config = dict(
    d_model=192,
    d_expert=64,
    d_shared_expert=0,
    activation='swiglu',
    router_score='sigmoid',
    routed_scale=1.0,
    balance_loss=0.000184,
    lr_router=0.000689,
    tie_embeddings=False,
    optimizer='muon_variant',
    seq_len=768,
    steps=6982,
)
Below are experts of layer 3 (counted from 0) of a mixture-of-experts language model. Rows are named router (the router's row for the expert), gate (a neuron's input weights, with its number), up (a neuron's input weights, with its number) and show model dimensions 144-191. Each number is 128 + 24 x the weight over its row's rms, rounded and kept within 0 to 255. Numbers have three digits each.
Before each expert's rows: a language model's description of what the expert responds to. This comes from a sample of Wikipedia text that the model never trained on.

# expert 0
Description: Word-internal and final pieces like -ed, -ly, -eign, -tr, plus known, also, further, repl in general prose.
router:130082138113162151117119140178102103120109160153103153093145163127124096075114179117110133113141147103124133145138162078104105113114117091096124
gate0:133140124112095090102124134159172114111137168125093136112138106091149156139135125132110106129149125115151145153157131163137115118127094149104165
up0:107166155129147093110106118134131135109155162140112124113150125122136129134096114137113092121119122157148118106137171133140112108128108128110126
gate1:101127154112140095139132111147121102085113120159108124144083146161149130088112148145105119155136134148114113150131165125115087150110112138152124
up1:082167141112135108130091167107164172106115138118102081176137093103145121120097139086107107093100085122105126158144148155155100124161091124140136
gate2:150088100146150096138087131148128111112104129093115108110122162137121142142087136105120138134119162096123124118082174109139153120108100143135078
up2:151127116146096135127122090113135164103134134089125125110127104127099119119100143109136163122138104110107093109084150107160117131149146144107103
gate3:113128126102108142105087119117117185147089120093089158093163152091136120160137142102154162139128129136107142152102156095100165146102155087101131
up3:139137149107107100116129149154104067114164133146143092149116094151138139136116100151141099146121133135167138118126154163123108096180078139123125
gate4:123132123126160134087112092127099117107150161079130124147126149139118066156143135145175140175085149125157160111130150081092116166123176154100126
up4:150164111152145135103122123155134144148135115108128150116144146145164143117114133118151126162145123125134081126100086123082150111083103132105100
gate5:110125115100099138115143125085131158138118144104074102100176126123160106104136100118107115151107167116116114120093169124135151123141133131104123
up5:124132128117091146118132150111117134131172112064149099091180149148102101108149100104117134101133151090119128142097156155136135132149128101125114
gate6:100091111107130133064123135123131108117143132119162147113160153123197120084158165141096144127140151110153137157157108154150132169136121148123138
up6:164135129100126135104140144119113151147118123092060160166105134123110150100121129114089165144095121139115152106160143093150163119108134137101123
gate7:131090074107159102141122094160088146178137141110126086120117106141161104123113133115105129091138123192122131112107116116171109127113150130107088
up7:123122100071117151118133127098084165183110149105158111140132110112118133120156139149108134155126136151118127104092138133137168104115126125119120
gate8:111093136114150134128147150145102141113130121099140099080140124110115121140092168086116140104104136134091114125145108123075108121118106136118080
up8:107140142115100148146138129165104132177134146126081111083116098108133103155097113102136139113106124115158102125143132097180086144141117136111119
gate9:105134117121116157147078143138103136107098179190113122160145135126093128146135134105107138123112146127100137131122136147090106136122112103149134
up9:147146157107138106157118083108158174112183110115097139135103107141129160179128117139144097104145162152125156132110134187115151115136083154142127
gate10:148111122139141132113156114122131089121156193166138142118145141134108158121139138163075108115157129054117133119107101159136129121133151130122106
up10:109147128099123124129111063121113093142126142160122140149163176123073172104146120128097145138111142078092138146149121148144101129113137113108106
gate11:116102124113139144147135109134181109126161146090134119080131132115074133121148184156121143125145126129122131123146129149141149135118093105102140
up11:080154122180126149121148146156138162125108129128119077127105106133132106146129132124117146137154169115170137180163128132120092145151138114133130
gate12:133089126088115123129128148131111148172126149134156134151152136116161099113071132104083142118127142141118143123105171088143102160138127092091140
up12:101117138113141123130143126156096134157159131151143168137168123132150155153113191117097130133130112153143081119117153108092092107126129139168134
gate13:100082137155156131139144109155117120115100138126107139125145156141105109141169119098097114150166140098110126127178092131121165143136115136138170
up13:107121148137118132145119101123145103105114130128087187139170150133078082111144149086129157144145120084131127130146139136129158141122073123124141
gate14:075136146170101143123165167119102120149127117126100139132200107116140112105139143125121130093142091150117125122120141127122155120142116127114106
up14:126104147131100163146152120119103160103113095131127142158141126145119173133151088117116104146090109081089066099136135152093107135170109166140097
gate15:129121158091137109133131133105125136158115145119096115137150051167102112115118104071131122146137132084153165132124119121079111169107113113134132
up15:123076173094118135167133119149155185108097120141139169156147117133098110122148133145143112117096109107108148122135166125104107167106119135113108
gate16:111109117115140108138149129149129166120150166144133159131101145135151145120139121137094106132137181094146092143110156129115147109115140161121187
up16:137115110141109161143123120156099093178095112126114129119139107127118097102161108129127118129093123166142169155127123122091171142143110103095086
gate17:160131130132141134092136061126113044142125176106101136129095159114093101112138146115130131128119128178140112165182138105168136107093115112125184
up17:116186133144128143095136088109117118150120102152093121128140135127142085111154179138134125129147114135120144125142110122116154130112108103127163
gate18:193126138092145129109145145165123095122158135135123074102160129132149100131131127155131127131175157122135156131136150051105146130147137104131122
up18:144129154090136121125105145158131126160126166133149117106144112109179110135130136125130086141109135116130139176119144106091121161121110147165133
gate19:136128194099130156144116153132130139119169129162114107126111151131121129161132114168084123083150152138128117118159117102165132155132135075147136
up19:144119146134142121168144143156138143124134154080103123100149171133109144126082088159129131123150107162095156130130115143119131109161087041135100
gate20:162136141127150106115147100083096151106181145148160108103131122127133136112108115125144047137155103106101165099075126140113119105139095098127125
up20:144134136137169139160123117157092109174154165136086149121105110166118128125116143158099151128081105092138133127161147162092134120117138109136136
gate21:164109135172170136119157169153127106093114160168092135116131158063116148141144100141112121125156126106114139144136112143136131104136159097140108
up21:140129108100102131130120131144114110083084140116076114139077116076112164160088099137128106117115135184145162162143094145147090106137142119132139
gate22:108160076124130132112127142176097099172142128134140119099189118128109122127088136140158139171141131130087123133066134126105159098152143139154097
up22:110107148084122120131111105111140180128134165091101095132140093115152126158138138141107075120117148144128112076151138147127110156111122136136135
gate23:104080115133133133117142102141183102133107110182137113121116149093123066151118087147075135120161143116155177146145144102141162122100123100102175
up23:114107107094156138118151120192110087125149108160152083112153117100165125137094107137083134121154117190113130123132147121153152122115137156092150
gate24:128094102169106136148128115127168074119147159177110125111145127136121148097128119134134121111157102148160096132150113040126121102136139137108181
up24:139152111145139078137104099130154100129147119136114147163142092117153224127121147124157120129096135101146085134109099073077126096085067125123158
gate25:090158152093130139113156164151109141114125144133152155141153140104150135095121148122136101143128068116120106159153137126135158115158150137153109
up25:144153119123150081144129087113140125131133133110171111156113175123120147150128131193084157161105184121140139083069090168102084156149108088074123
gate26:128128131129120136118110151128118108123101113103140131118144159115060125123096160124101174106156145086115142184156148094135131130120188087143155
up26:109121152143139147155134156135134147094105144109108140106099162100114133099096062157127134112122152153128128128109156102092146097094146136110165
gate27:085148151146127153151161145113144143106119101144120146123179137167094151145136143089132111123106195176140123146139122104116172134129118078149135
up27:128058118194132170156103130161101121108105149175107140116152144130125154145122118100163120124131134131110117143123116125110124110138124113138146
gate28:139144160157124153111133168120125157104100123118118110109124143074057111089125145139114137124130111107108160135143122135170115112120143101128144
up28:118162126110120108118131176141091173117128127108102116057077114087102127106119143173128132126157114110113185099125106149132085102114120115130123
gate29:139125126132148132140110146123125158152130149143147107119145146123126095074157119107116122092131110108098096118116140137151150149123133127101148
up29:166177128122165171137132144128133134137157159123137151122141111142115158075136136164125116114118140110121123122105138160117087117083131127091127
gate30:143122151105179119139149158146128107151132120096131158139095139153115133110126114109154119145137173096118116126107128109119131133128122109167119
up30:103142148143150128134101094053162161138145143178087138087102127154087100143150123151075082137126167124116133130107125132094167112103119133132136
gate31:156083110120140128176129134111116126080098127179148107091137163137130093153119151120113150156092094125104114136120137152102085102137096099094113
up31:149145091118120103158153129147102123133119120109167106145101131128156148148138091140142159166149161088103114128151117105135152122094114149142110
gate32:099113119127124133144127132096117141166084085134070145118103169139148072115149129102101105104119110152122134117130101123107092118156151141161093
up32:140107100167151130159122118106132096162121159153099109152100139139144111106110144100133079122155094144109134152141128129079090103152118115127140
gate33:095091109069136126097094154116080145108108150091127131166143131116139137084090125152155147151134132153111137162104145162126138123108155110114134
up33:146102105052123111092106113091097121112133158163126134117146118133177176117106184154131123146136137144118145149144131141132143152091157121139117
gate34:165145114133128148128167112187182098125177156138109146113170121115131135123130164141100125097086102130080158179157089108150131139074168107096101
up34:103159112090128114111102154120105160120117098110147114083121112162152115105128079105155130078122144096090135113117105163109118172087095111140161
gate35:118141124117105141093136088173118156117091149113124158125103113148144115115138122141124149179140150129124157134137115129138066097085168134127139
up35:150100087153117134119093137091146101130116090115146137154147174117173135182129116140135123105124101147129105129127145133135141125162156111139115
gate36:109086161114135110102107112145117105103108119123148136087111118101138142121113125148104138078140112134170090166151076128126106120135100104107089
up36:069106131137092097119153101161094095134105116132136117114126124116053120103099127144119133079144119152153147122163102077147131115140136107117091
gate37:100139138159104134156143146136145094120124133170113086116132092136137170133118135140137212131117104153137118131110135135113104118185118127178127
up37:107120168150172153122150118170110138178105117116149132132149139136203176129079172116143124112158151126154141131165126112140167166093141127115095
gate38:142141156121112132116092129142116070161126139171074137150142158112132097124071083120131119151129101109136097163149100138151164123144145092168072
up38:111204151140143103138125122135117115084129144121137125116165128149118137155156132075121167100121133068110125061108119127128121128138135155111193
gate39:138141147133097122124152130169130139075133117131111101107131141124121082114190096096109137137155129079125144098128121099133091142125130137097157
up39:119112108107170115074133175103156139164156133134151097138110108128144150131125121144164119090125130153110137141141082128162167125128078106164126
gate40:102110113124140114126152149163122115166126134143082140159135100149114092115119159124130112116098162120115147121147116069137118160126088128132112
up40:113149115137175097162131112104154128088136145092127139150124181134157122158106181121139134172128149132117135117115146120113125170118151150140126
gate41:143104151196160183166133164115142138159095114150175154091168102104137136095152145141092124162101118132162163135130131106126138149133165121083084
up41:148108153175129114156115105148130092136160090137083123121119153159125144099155111136101127078104133136080075131120157115106148099092151101104098
gate42:135137121100137073117139113124106134123160104113100159119109153138084138104161131163128156127134153133085179149168122099113082133103109157138136
up42:105118148072093117148130118117096106180099148165128132098185135115168137121112155165120113105132154132169123131134168082101124120078131174153140
gate43:106102142149110126152119097157098134105167128101125131117151132105137130109063133139167133137094118100159102130088100109107114142141127113144091
up43:133119126156125172143141161101140125129127171086110131132127110127149119140153153122153128113152145132100123149132104152127135082109102128129144
gate44:184105179124124143126128135168145115102160115140113121112136131099120138138126171061146178142096140181089150119143114085165139128112172124125152
up44:155105153101118134134120098199136120108163108139116121136132127099152132150102167079150163139097136173092124104120119104154128123100188132133157
gate45:145143121098119206118140101142107136118153115122108132109083101126150117099138171088128149119107122112114128099143118141150137121150148090111096
up45:147116142092098154136079129152110142105086143152148113128089112155110128142121166124114141151099110102124149111130129151107157102131138084127114
gate46:158080124151130125168151100107134167085116147134083122124129157110132090123110126145124097143159096101151092105110098115158103130141090172133092
up46:158113114134072177142145123169116145180155165138116157167112146126115138142117127128145160137152127146121143168143154112115171111102133135144164
gate47:114139145159109125093122139111142120052152140120100167086118164135188147119170189121155105159117154153142105106137077108114087104135145090117124
up47:169111126104163105156144117122141115159130180116126109144119109099116102110141109162127145108108125122133140111145152169147126153139156137135127
gate48:108098143147133140134119146140091120109119103132111130103143112145113143104125094158111153109119124129143101143158144095159145131112122117121103
up48:070104097149132084146111122134092112122134162152121146096146113140153158092104094157117150137124130134105132117131160123201098099103154089143075
gate49:121108108142115112105133069106114121096156114086104138127152137108159113157117119151141133125128166128164126145129149126162139135130118125101122
up49:102122147150122099090128102087120157079126149096104149138127135097148132146116063148131136118094162134130106104094146175108102165162148112117130
gate50:142130140151151131117137102141135195085104115128095099157139156105161091125121144080099101152134164137101137097130156128112145094138149083076166
up50:117133184130156150130132152120166099161139087177121152149162110143107142195171106154146158143107122149121118129138144098116113146129158146132081
gate51:160096140139129156086130133157135129162082125161135123115113123127085109141110142066116141117130110119109117104137102128135145109153134089129158
up51:112123095092139155147150109071137091121148164146121107173122124144143137151094136103128156149128133106127170155118175170096113154132117148192117
gate52:088100164120145177145151143105119099099101094131127138109134187102119142132125146061067155154118144137096118135160127131138124165083119119158110
up52:105085162106124162135145150110152129132113075146153129129142148095101184127123175101113107138164117141100131100165146164156161143093121127162114
gate53:157129155149142151122153140101154086128117141122148165157084124135131107062178137131131103157170135125111177140117100113121112170136116114139098
up53:178105156085137146163152133098165095146112107116147124152113181125081087105117182112158128133127118152095112114119106112112122164149135088174133
gate54:176148152129117160151130137167108150126122148147102134132106143122150095186118122102116158087159087130140156163118157096143111096146129099114103
up54:108130131104140107122120116082116134187148141167141112111169140119097108142098157148101106115135099131160137110089129112141147144154197119122075
gate55:156103145089112176119114160101150121126136116139121113114118132126103101137161151119121146128121103133100117138160164155157109124162137132134131
up55:121077117128124140148134169145150128106130121083145090129166104123130117136106092147149151098152118132123130114163107165127080123152112135128119
gate56:111140113143143176123137170137110116125115141139136124128151091117111070130124139136136113104124122113098131150140095132137100123097137100103139
up56:158087098142086119090117125121111149125172115141115177143151139168146117144152137133167124135153147159092114147133119110135127120130129148128086
gate57:181094137114150121112085113153081072113135127126102133126075138128150094101090121163086164122112156140147153076132120131141157133139112132101118
up57:072138094146128134139191095139148141096135117061152099116149087106130165163132099134116089107121095104129095134098133112139111123075128125144112
gate58:128114134142141147112135125141168138100156121153123162053176125175161111115156103132153112109146141101109107106095134138137152090166163184125166
up58:107124138147133107165133191115143112130138127126187169139141085138185134116156124172095099138112153112156096135106131094118097161132130145116093
gate59:118105136124130153093122171104170103124113102149114162096125124116069164133139137123108121156097146142083115157166130124111116101174163130120122
up59:144145150171092101165111098115093111132123133172101100146084086108117147174116118113060110149157131132139138125099126134139101150148109130125133
gate60:119128135138138087136088118155122119112119131142157130085138140130128120144099131116135133101129149153174085109098166165139091169114145181135167
up60:120133127110162111140095139125132107110096172142079141079162174121121129122104154081104118115156111139167145114133166138135129162154164146122167
gate61:111125133165143115113158125156082096168130140102078138143180156125149168089135121128090110169136158147093136104082144094083128127137139125103136
up61:134120132125099134144136130115139088108147112121130133102137148137150163169161116155129142144124098171121137153092105084151107137147123160112165
gate62:170081106119131142122135159158137125139103131145174178111156093129130090132094198108090110125170138119101148130087164058126122114106122138157129
up62:109166153113133129165150088110108094122169137149104092134098121139141171131160090109148124123067135114125138107130096089130170141154120136107127